config.toml
balance_loss = 0.0194
lr_router = 0.00232
norm_eps = 1e-05
Below are experts of layer 4 (counted from 0) of a mixture-of-experts language model. Rows are named router (the router's row for the expert) and show model dimensions 0-159. Each number is 50 + 12 x the weight over its row's rms, rounded and kept within 0 to 99.
After each expert's rows: a language model's description of what the expert responds to. This comes from a sample of Wikipedia text that the model never trained on.

# expert 24
router:58 65 71 81 79 35 61 54 45 72 49 36 58 59 57 38 46 62 54 46 81 28 77 56 53 52 46 52 44 41 42 45 43 46 47 39 49 65 49 41 53 56 47 20 69 52 73 59 72 30 31 55 40 66 45 41 39 74 38 76 58 57 50 59 59 58 54 46 45 47 57 65 74 51 37 43 55 60 35 43 40 48 49 51 30 54 48 63 48 32 57 42 37 63 65 43 53 37 42 54 50 50 40 63 63 43 44 66 49 67 56 66 52 45 50 49 54 65 53 37 64 34 55 31 26 63 56 52 37 51 37 60 42 48 65 35 60 36 42 47 35 51 49 72 48 52 41 40 53 44 56 70 67 48 45 55 35 44 40 46
Personal given names. Given names and name endings before a surname, in credits, reviews and sports tables, such as John, Michael, Jack, Elias.

# expert 5
router:39 34 46 44 36 51 50 52 46 39 73 43 47 49 69 52 61 48 45 86 31 60 43 51 47 49 42 58 43 71 47 35 23 57 39 47 54 45 56 60 38 43 47 32 47 69 42 53 53 46 50 60 40 45 51 78 57 44 35 60 51 33 47 62 39 76 30 58 53 39 62 51 31 49 39 71 30 51 41 51 58 45 37 69 50 41 54 52 52 50 49 56 55 66 36 43 52 52 48 51 55 58 43 51 74 82 52 41 45 48 45 42 37 49 55 49 63 62 76 48 29 49 46 45 44 61 61 49 50 59 35 44 62 67 26 47 70 48 58 65 60 66 38 37 58 63 37 52 42 36 72 29 64 70 53 59 33 33 63 71
Country names, word continuations. Country and world names after "the" or "of" (Kingdom, India, Republic) and continuation pieces inside words such as fasc-in-ating and Patri-arch.

# expert 28
router:76 63 55 36 81 52 39 48 51 49 40 58 30 28 51 53 67 47 47 36 34 58 48 50 47 40 52 56 51 46 53 43 59 48 58 40 51 61 55 50 33 64 40 55 45 51 45 52 43 65 49 35 38 58 49 66 67 35 44 31 44 46 49 65 45 41 60 53 56 51 42 43 58 49 67 43 59 52 56 59 25 51 61 20 45 40 52 41 43 64 65 31 25 53 55 71 50 66 56 50 63 37 55 35 36 65 42 82 70 57 52 47 60 55 43 42 47 44 74 44 42 44 34 55 71 40 43 55 64 40 67 42 58 59 62 60 11 41 36 30 62 46 42 55 52 73 38 46 54 63 41 43 33 57 48 67 41 49 21 55
Sentence-ending periods, possessives. Full stops ending sentences, possessive apostrophes after acronyms like WFAN's, RAAF's, and capital letters inside codes and abbreviations.

# expert 31
router:47 46 48 51 47 57 27 37 65 48 50 38 48 52 54 37 72 44 39 48 61 32 33 54 67 29 73 48 54 69 57 57 66 72 48 63 53 52 71 34 39 54 72 56 53 51 57 46 50 62 54 38 59 51 28 54 40 85 58 48 57 27 27 53 31 65 49 51 50 68 60 47 43 51 49 44 59 54 43 52 37 45 40 59 55 64 61 38 52 81 46 55 58 58 53 50 60 43 56 49 49 22 36 57 66 45 56 68 72 63 63 39 44 54 53 64 55 59 45 42 37 59 52 50 82 29 41 53 50 63 53 67 63 40 40 58 62 41 34 52 37 67 48 44 43 37 40 31 47 62 41 65 54 54 56 68 20 51 59 34
Surname middle pieces. Middle or second word pieces inside surnames and club names, often after an initial letter, such as D-amm-ers, Mc, Ros, Stap-enh-ill.

# expert 11
router:38 40 52 36 42 54 52 55 48 35 28 68 44 49 58 38 35 49 49 33 60 46 43 29 43 53 45 58 56 57 46 56 45 35 46 41 71 46 34 60 65 53 51 41 56 34 63 58 57 74 39 55 64 57 73 45 61 40 56 46 39 56 18 48 73 48 57 36 55 39 41 33 51 66 45 35 28 41 40 46 35 40 54 46 75 26 64 55 58 41 45 55 54 48 61 52 32 47 39 36 28 58 55 59 33 53 53 69 61 55 71 54 47 38 34 43 48 34 20 41 34 34 44 64 37 45 41 65 36 31 43 70 63 35 41 55 46 57 76 46 41 42 67 55 46 54 31 56 45 45 32 42 38 53 54 48 66 39 68 57
Articles and hyphens. The word "the" before a noun phrase, hyphens inside compounds such as government-aided or walkie-talkie, and -ly adverb endings such as newly.

# expert 35
router:38 43 74 50 56 49 50 42 56 48 46 37 52 66 54 61 36 46 55 54 67 01 63 59 66 51 35 43 64 50 51 42 50 43 43 42 40 57 39 43 28 73 51 31 47 46 60 72 76 21 50 48 29 38 30 43 65 67 48 56 48 57 59 49 52 45 33 45 52 49 42 51 76 50 33 57 52 48 55 65 36 53 33 58 39 27 55 57 58 45 67 38 45 44 31 36 31 43 45 45 54 59 47 56 69 41 56 55 40 48 40 48 54 37 40 40 70 58 66 42 78 53 32 51 30 60 62 39 43 53 40 58 36 37 61 28 47 43 52 55 44 35 63 60 54 58 66 59 39 35 64 60 57 56 50 46 57 45 34 36
Institution name words. Words within names of schools, universities, places and organizations, such as University, Catholic, Art, Street, Georgian, local, village.

# expert 20
router:33 66 43 48 34 52 31 38 50 48 66 38 28 68 62 73 41 37 25 40 51 78 50 52 49 48 62 33 53 68 31 59 39 46 57 61 68 32 70 64 33 44 51 49 42 52 61 28 50 59 64 35 63 51 27 47 53 69 53 60 41 61 59 57 39 57 29 58 48 57 73 41 60 47 61 69 66 65 51 70 66 72 55 49 56 39 49 59 70 64 52 58 61 54 39 34 70 53 55 52 55 32 33 41 57 48 51 59 75 53 51 44 48 57 42 32 66 54 42 76 54 75 53 64 56 63 61 52 35 53 56 52 56 32 61 45 56 43 43 71 56 45 57 47 40 58 35 47 59 47 54 55 54 57 45 53 63 53 43 62
Biography verbs, name starts. Life-event verbs like died, married, worked, served, plus capitalized name and place openings like Ad, Col, Gr, and election-table pipes.

# expert 17
router:48 67 25 60 31 50 48 74 49 68 46 63 65 58 30 29 61 28 43 43 52 79 58 57 59 57 60 60 52 43 43 37 40 42 35 40 57 60 55 48 31 51 46 48 40 43 39 73 49 41 38 48 48 48 55 52 41 66 51 48 61 56 50 36 72 50 42 46 32 52 54 50 51 52 43 49 55 38 64 63 73 40 52 41 49 47 43 51 58 56 43 40 45 72 39 54 41 59 59 60 24 38 33 53 55 46 66 50 55 66 73 46 48 29 49 75 41 67 56 61 47 61 56 51 35 37 51 49 46 40 52 51 60 42 61 39 70 27 35 61 37 53 41 31 67 58 28 79 69 65 48 32 45 61 48 36 61 58 22 45
Table cell separators. The "| " pipe that opens or separates table cells, especially at row starts and before totals, plus verbs like came, taken, refers.

# expert 21
router:44 35 65 44 34 33 60 35 61 60 70 43 42 50 54 44 62 45 67 54 57 65 39 64 47 54 34 59 47 48 40 53 57 51 27 65 48 51 69 44 61 59 62 56 65 49 59 37 47 55 53 60 69 54 54 65 57 65 50 41 61 56 37 64 30 30 47 68 34 46 33 44 47 59 58 68 57 24 48 52 23 34 68 61 39 52 43 48 46 73 82 43 42 42 48 55 48 63 46 68 60 59 55 55 81 62 40 40 33 43 39 65 63 51 55 60 50 60 54 49 56 44 42 40 36 48 46 67 62 68 52 28 72 55 52 34 54 67 45 46 57 49 32 59 51 27 61 53 27 57 54 43 21 50 55 50 38 32 59 33
Place-name endings. Final pieces of foreign proper names and places, especially Slavic, German and Spanish, such as -burg, -ville, -shire, -ova, -ia.

# expert 37
router:49 33 62 47 58 78 59 33 36 47 76 33 35 48 42 45 41 64 44 46 29 41 46 39 54 54 42 67 39 75 35 54 46 27 57 59 57 44 56 56 56 56 44 39 53 35 51 41 50 52 28 58 53 29 26 71 62 45 70 41 55 43 53 42 38 31 45 41 49 62 59 25 46 30 56 34 47 42 57 43 61 44 60 45 49 52 60 58 50 36 56 42 44 38 72 38 71 37 60 69 62 62 45 41 61 67 61 38 66 51 45 49 57 43 66 49 34 66 53 56 59 28 66 56 41 53 51 50 73 48 39 41 51 47 54 75 30 60 70 57 52 19 63 46 52 47 44 51 44 43 67 51 64 78 48 53 39 62 51 58
Digits and single letters. Single digits in years, figures and statistics, and single letters inside names, such as Har-m-ood, Mar-s-ovan, and the year 1911.

# expert 25
router:42 31 54 57 34 63 56 67 38 40 48 44 64 44 34 53 58 60 38 53 41 61 81 52 30 59 69 50 57 60 41 60 52 64 60 32 69 38 50 62 46 43 54 33 37 62 26 55 65 39 43 49 45 35 29 45 48 49 37 37 45 58 78 56 50 68 54 30 55 42 31 61 52 51 73 33 55 35 56 46 45 26 47 47 37 48 39 39 53 36 28 45 37 76 56 42 23 42 69 58 42 60 67 48 60 54 43 50 44 15 42 58 50 60 35 41 56 53 39 45 58 65 61 53 40 39 34 70 54 55 73 41 31 37 49 45 41 52 50 47 33 49 61 65 54 51 61 65 51 49 74 43 48 52 58 53 47 62 42 46
Sports and election tables. Numbers, pipes and header words in sports statistics and election tables, such as League, Cup, Votes, goal differences and vote percentages.

# expert 8
router:53 75 34 49 61 54 48 46 44 51 66 48 28 35 56 49 57 43 69 62 34 76 39 67 44 35 48 55 65 54 55 58 41 50 53 43 45 59 55 67 33 65 48 60 33 69 25 50 39 92 36 46 45 52 44 59 24 64 51 42 51 37 28 50 60 63 73 36 65 43 48 56 45 38 65 41 47 61 52 55 29 46 45 63 66 42 56 47 52 68 58 49 63 63 33 42 45 54 47 58 41 30 52 33 45 49 35 59 49 45 68 53 43 48 59 62 67 56 53 54 45 46 46 63 47 45 49 42 62 41 66 41 31 43 70 43 47 36 60 45 42 51 57 36 72 33 59 77 59 41 36 42 67 64 26 55 48 58 34 46
Table cells, title fragments. Table pipe separators in sports and discography tables, plus mid-word pieces of titles and foreign names, such as Wra-th, P-ony.

# expert 19
router:59 80 31 76 59 44 55 64 49 55 52 34 42 33 60 55 47 50 42 55 72 47 35 48 54 69 36 61 65 47 55 59 37 52 39 57 75 45 44 24 67 38 57 57 38 64 33 50 25 54 57 29 51 45 67 53 45 43 64 47 57 56 75 54 60 42 43 50 65 24 39 46 56 57 42 46 47 62 44 57 18 61 75 44 62 45 50 37 60 41 40 67 71 36 36 60 41 38 46 57 37 49 55 43 60 28 58 49 69 46 53 51 48 58 64 44 55 47 16 47 57 62 73 46 49 63 35 48 50 46 60 63 49 50 47 55 46 58 52 37 71 65 61 65 50 69 68 48 51 51 36 57 60 39 47 56 65 54 37 58
Conjunctions and auxiliaries. Clause-linking words and verbs after a subject, chiefly "and", plus is, has, also, may, were, or.

# expert 33
router:47 68 52 62 65 51 67 49 43 58 77 49 70 32 48 57 49 38 52 30 36 77 61 36 45 34 58 70 52 49 45 35 54 48 58 25 52 54 59 44 66 27 50 91 60 52 60 41 68 45 49 47 52 54 49 66 50 66 39 47 63 52 26 32 69 65 44 49 48 63 47 26 49 55 64 37 34 43 39 50 77 35 61 43 34 32 67 55 50 64 40 66 55 62 40 34 36 56 67 57 52 59 59 73 33 50 63 49 63 60 57 59 42 68 34 41 41 58 64 49 59 55 60 53 42 41 48 36 44 42 45 51 46 47 40 48 32 41 48 41 46 39 57 45 39 66 36 58 64 44 36 41 46 37 52 52 46 30 37 59
List openers and quantifiers. Pipes and dashes starting table rows or list items, plus quantity words such as several, various, many, other, two.

# expert 15
router:52 41 43 63 25 36 38 42 44 57 45 35 52 62 44 54 58 34 49 59 61 34 63 56 46 38 46 51 27 43 36 52 50 61 33 48 49 53 62 38 45 49 53 50 32 45 51 67 55 42 36 73 74 38 44 63 52 30 62 50 51 58 49 54 48 83 66 59 75 36 47 50 43 35 67 48 44 60 43 51 57 44 41 58 39 53 39 41 51 45 41 59 34 64 69 53 33 34 65 57 27 60 69 44 58 60 70 53 39 73 26 39 46 76 45 38 52 47 59 50 41 71 46 63 26 82 61 63 35 33 47 39 31 45 50 58 60 38 47 36 42 55 62 44 60 60 45 43 54 46 39 75 54 48 73 39 49 55 47 44
Table cells and numbers. Spaces, digits and header words in Wikipedia tables, such as Date, Candidate, Votes, and the final digits of years and numbers.

# expert 39
router:46 59 37 61 49 58 42 60 48 45 43 37 51 42 66 33 50 50 26 49 50 46 39 49 41 36 51 57 21 52 47 74 44 49 48 51 34 30 52 60 48 27 53 56 48 44 52 41 20 56 37 52 59 55 63 31 44 24 34 50 41 54 52 29 33 34 47 59 63 51 50 55 54 55 46 67 33 50 64 40 63 56 50 65 61 51 57 47 52 45 40 61 41 68 61 31 68 57 60 47 70 72 46 40 51 59 75 36 56 42 64 33 46 41 56 40 44 73 39 48 53 51 41 57 48 24 46 59 59 42 45 52 37 37 50 39 69 53 50 26 41 40 34 55 55 37 45 76 56 52 32 47 59 46 66 43 31 60 90 34
Word-internal fragments. Short lowercase fragments that begin or continue split words, such as u(pload), skel-et-al, weight-lif-ter, and dep, comp.

# expert 14
router:57 30 45 49 79 41 59 44 75 71 20 53 55 47 54 41 38 46 32 58 57 42 39 46 47 54 57 68 41 39 35 46 59 47 43 43 43 53 47 49 46 46 38 52 55 16 75 39 62 56 58 77 39 38 35 33 60 66 26 69 37 55 34 51 62 36 27 44 40 31 48 38 52 58 57 45 48 67 39 55 59 39 53 46 59 48 57 40 50 65 45 45 58 35 57 58 44 59 56 50 31 33 57 49 47 60 49 67 63 43 62 58 54 49 59 61 52 51 36 44 39 33 60 61 28 24 58 46 33 38 43 40 43 38 35 58 60 73 46 51 42 53 71 59 53 51 47 17 42 59 58 43 58 36 39 46 55 55 71 67
Taxonomic and math fragments. Latin genus name endings (Tachygon-us, Glaucidi-um), LaTeX pieces like \, {, frac, ordinals "17th", "second", and the/a in science text.

# expert 3
router:48 50 64 48 70 52 52 53 52 38 41 49 20 55 54 52 72 51 41 40 37 37 34 37 63 51 41 40 44 39 53 54 55 40 43 58 49 62 42 37 54 72 64 55 48 68 37 54 40 56 66 68 34 59 70 54 39 45 51 43 51 51 53 61 42 39 53 68 50 57 61 39 44 50 63 52 67 62 35 69 70 50 55 30 53 48 57 52 53 41 53 39 65 56 60 47 64 68 41 49 51 27 36 55 48 76 57 75 56 73 64 56 46 61 52 51 39 66 65 53 51 42 34 51 69 34 56 54 52 30 75 36 55 59 26 76 19 42 38 41 57 52 54 44 38 74 21 42 43 58 44 73 58 54 64 60 51 42 58 39
Name-initial capital pieces. Capital letters or short capitalized pieces that begin personal or place names, after commas, pipes or dashes, such as N(antel), Ch(ance), Kh, also "by ".

# expert 12
router:50 46 61 55 50 43 43 43 47 50 41 45 52 38 45 40 36 50 47 47 63 25 61 43 23 52 64 63 44 60 38 38 37 40 52 39 32 58 50 75 51 69 46 38 29 38 43 57 69 41 54 32 22 56 51 33 64 66 54 49 50 64 73 46 66 72 42 64 53 44 48 67 70 65 55 49 66 35 55 58 64 66 55 37 45 40 47 36 51 42 37 67 54 28 45 45 28 35 62 44 67 48 63 38 43 37 61 66 56 28 30 52 55 55 43 63 59 45 41 54 57 65 48 62 34 36 45 39 46 52 55 42 23 60 42 38 44 51 55 30 37 42 42 51 59 61 70 52 59 48 78 28 60 56 45 46 64 57 60 34
Measurements and infrastructure. Numbers, units and construction words in technical or descriptive prose, such as 820, km, million, station, built, used.